config.toml
experts_per_token = 4
lr_router = 0.00161
max_steps = 11210
Below are experts of layer 2 (counted from 0) of a mixture-of-experts language model. Rows are named router (the router's row for the expert), down (a neuron's output weights, with its number) and show model dimensions 0-79. Each number is 200 + 40 x the weight over its row's rms, rounded and kept within 0 to 999.
Before each expert's rows: a language model's description of what the expert responds to. This comes from a sample of Wikipedia text that the model never trained on.

# expert 45
It responds to: Name syllables like on, an, in, oon in people's names and places, plus Markdown table separator rows, such as Lahon, Lamonica, Leon Valley.
router,213,213,280,201,175,157,170,183,208,248,209,202,133,130,172,250,185,231,209,227,187,167,223,225,211,255,176,149,249,223,168,165,248,155,169,213,224,190,261,264,216,242,219,143,228,152,224,159,217,171,214,181,153,227,223,187,177,141,138,232,303,122,186,249,203,138,215,186,264,223,160,198,177,110,148,242,202,259,140,227
down0,224,142,231,235,172,196,199,188,273,236,205,172,178,192,177,169,154,147,252,274,155,239,242,149,262,155,205,253,139,272,173,214,283,205,197,148,218,217,188,232,234,244,241,267,162,245,234,162,223,199,164,199,203,127,202,212,246,143,210,202,185,188,170,220,225,211,252,133,174,182,329,183,224,165,248,290,263,241,178,167

# expert 43
It responds to: Word starts and pieces following C, R or S, such as C-oll-ins, C-ok-esbury, S-erg-io, ref-lect, ag-ing, cont.
router,257,111,158,139,265,158,157,163,188,189,258,219,207,153,185,155,233,219,237,171,233,223,199,244,244,175,205,177,205,228,211,152,169,170,178,258,146,272,192,150,194,190,236,255,193,143,258,213,152,160,210,219,261,214,178,116,178,261,245,226,185,221,186,188,183,152,158,218,206,214,249,214,196,246,196,186,123,224,239,121
down0,191,224,104,212,196,178,269,209,204,188,164,191,246,193,213,252,158,205,223,196,206,214,201,186,200,153,253,164,183,177,229,244,176,193,260,135,171,170,237,205,255,164,258,197,202,191,138,208,216,243,206,155,169,235,198,272,152,134,184,129,194,210,173,251,145,282,188,214,140,173,208,226,241,192,258,263,222,201,216,149

# expert 0
It responds to: Word-final pieces of place names and surnames, often Slavic, Nordic or German, such as -ski, -shire, -burg, -ić.
router,251,135,152,251,157,228,231,173,112,166,155,163,173,153,150,217,210,169,289,256,281,207,160,207,175,145,135,185,123,135,263,165,237,202,224,181,195,233,176,132,302,207,238,222,192,268,176,236,159,207,217,243,239,171,216,169,170,103,190,266,149,188,203,232,192,227,267,280,215,186,240,178,176,195,241,197,183,218,186,229
down0,194,188,212,151,172,233,233,214,182,170,239,160,213,198,165,200,187,165,225,212,194,187,146,230,158,206,201,241,145,218,219,206,174,207,242,208,232,192,265,185,164,163,271,173,216,286,165,181,180,281,229,233,233,160,146,161,252,231,236,264,159,292,288,195,208,174,171,304,209,216,280,137,168,252,223,241,207,231,243,265

# expert 37
It responds to: Middle syllables of long words and place names (Manit-ob-a, incor-por-ated, parthen-og-enetic, Art-ill-ery), plus markdown table separator rows.
router,221,239,168,154,209,209,237,140,212,201,232,233,238,211,207,183,161,193,207,184,241,201,175,234,234,240,230,193,208,173,199,149,190,190,190,244,269,240,162,215,276,176,190,185,171,120,220,186,188,168,176,198,184,205,236,129,196,147,162,229,206,127,187,187,229,247,226,153,243,167,211,251,167,148,274,142,209,195,196,184
down0,193,193,239,221,174,149,140,177,183,176,252,126,150,237,214,182,202,180,199,150,206,176,245,169,268,206,197,175,242,228,195,154,174,269,215,233,218,234,191,219,168,171,259,201,205,253,266,138,231,206,233,137,195,195,210,191,178,182,185,276,172,264,274,177,154,169,213,222,185,177,203,143,144,148,185,113,200,255,174,173

# expert 22
It responds to: The word the, occasionally this, that or their, right after prepositions like of, in, at, to and for.
router,254,185,246,126,150,246,150,233,271,182,284,195,172,230,205,163,270,253,210,225,258,217,247,165,173,185,197,166,116,151,148,250,181,247,222,204,215,164,234,273,174,275,195,122,148,205,190,246,204,159,151,282,95,223,133,165,234,163,153,244,248,204,172,218,228,196,147,201,218,181,146,295,158,162,231,175,151,203,239,226
down0,157,173,143,166,199,214,157,143,151,105,261,192,140,268,164,156,200,222,204,183,111,186,256,161,195,220,178,237,215,188,237,245,186,271,228,168,168,238,178,224,236,266,80,227,244,250,134,259,219,203,136,145,181,178,257,176,164,248,202,213,182,240,186,184,252,289,214,225,190,181,244,164,204,255,203,236,233,263,259,210

# expert 10
It responds to: Sentence-opening words like The, This, These, When, An, plus word pieces after a hyphen in compounds, such as American-led, 27-year-old.
router,210,184,188,171,162,166,192,243,227,177,249,211,167,139,226,159,195,261,191,216,113,222,104,189,199,253,202,158,241,126,140,214,133,218,170,140,220,133,212,147,239,135,169,220,242,209,181,161,185,138,218,166,261,193,272,230,235,155,205,189,208,175,278,220,184,239,197,170,147,262,266,185,144,221,168,254,155,159,220,213
down0,174,214,208,191,97,219,232,272,180,186,191,118,164,185,176,103,180,279,194,200,149,138,212,245,241,202,175,168,103,182,145,181,234,176,171,182,263,173,247,200,215,272,152,242,186,233,158,180,226,160,263,275,162,251,175,160,235,259,227,195,242,173,180,85,258,181,213,209,174,134,200,180,152,174,208,267,239,199,194,191

# expert 3
It responds to: Single letters or pieces after accented or capital letters in foreign names and acronyms, such as Nürburgring, IUCN, Uganda, Thai-script bytes.
router,177,257,229,191,228,203,172,171,208,194,251,144,168,183,153,211,121,210,207,199,229,213,215,180,191,232,203,244,228,152,252,163,200,140,199,188,240,234,135,238,224,283,240,179,190,206,146,150,166,283,244,204,191,150,122,191,217,202,185,198,173,206,235,169,219,185,182,231,246,178,215,104,251,216,208,205,128,222,133,303
down0,212,174,236,218,124,173,149,235,179,229,239,249,140,217,143,144,167,150,199,233,244,184,184,135,184,226,247,173,257,216,171,135,162,137,163,204,214,264,207,201,220,117,151,187,219,147,164,173,222,312,228,198,172,125,201,203,250,102,179,202,182,147,237,195,209,148,165,222,165,185,211,175,201,177,117,159,180,167,217,212

# expert 32
It responds to: Accented letters and pieces right after an initial L or H in foreign names, plus LaTeX and score markup, such as L-è-ge, L-ia, Eb-ene-zer.
router,169,143,226,196,243,197,240,220,240,194,182,258,119,144,221,215,175,207,241,185,227,179,171,157,201,225,256,170,146,154,112,215,222,189,258,214,188,166,207,255,203,246,273,155,223,182,209,167,152,278,203,110,217,237,130,217,226,220,167,202,192,230,227,209,189,163,122,218,227,225,157,153,162,224,196,200,137,182,152,235
down0,208,209,168,186,186,205,234,245,241,212,262,216,225,145,144,296,257,251,220,229,126,151,223,241,147,159,201,191,142,215,255,166,209,214,223,192,197,225,173,192,207,239,223,179,200,221,160,200,227,167,182,199,233,213,133,216,187,194,226,114,220,203,242,194,201,175,195,226,227,204,310,197,202,220,239,202,230,133,302,245

# expert 49
It responds to: Second pieces of foreign personal and place names after an initial G, K or H, like G-ul-branson, G-i-ordani, K-az-akhstan.
router,187,227,241,192,172,170,160,207,206,169,151,191,199,178,160,253,185,160,263,247,261,154,226,140,143,174,200,237,196,201,164,187,265,192,260,159,166,179,209,219,165,210,265,202,242,191,219,223,236,287,224,154,117,181,216,182,217,161,239,197,118,261,212,189,248,196,293,218,162,192,230,134,224,191,200,201,173,221,123,207
down0,197,223,163,183,198,190,177,236,169,246,236,166,255,266,247,214,160,227,234,239,212,207,251,262,204,205,250,232,201,235,219,203,179,215,176,222,232,271,210,181,142,165,232,211,247,203,210,194,194,185,167,222,164,118,224,202,267,240,196,159,198,148,219,177,262,271,209,163,153,170,175,243,248,227,183,215,202,177,311,282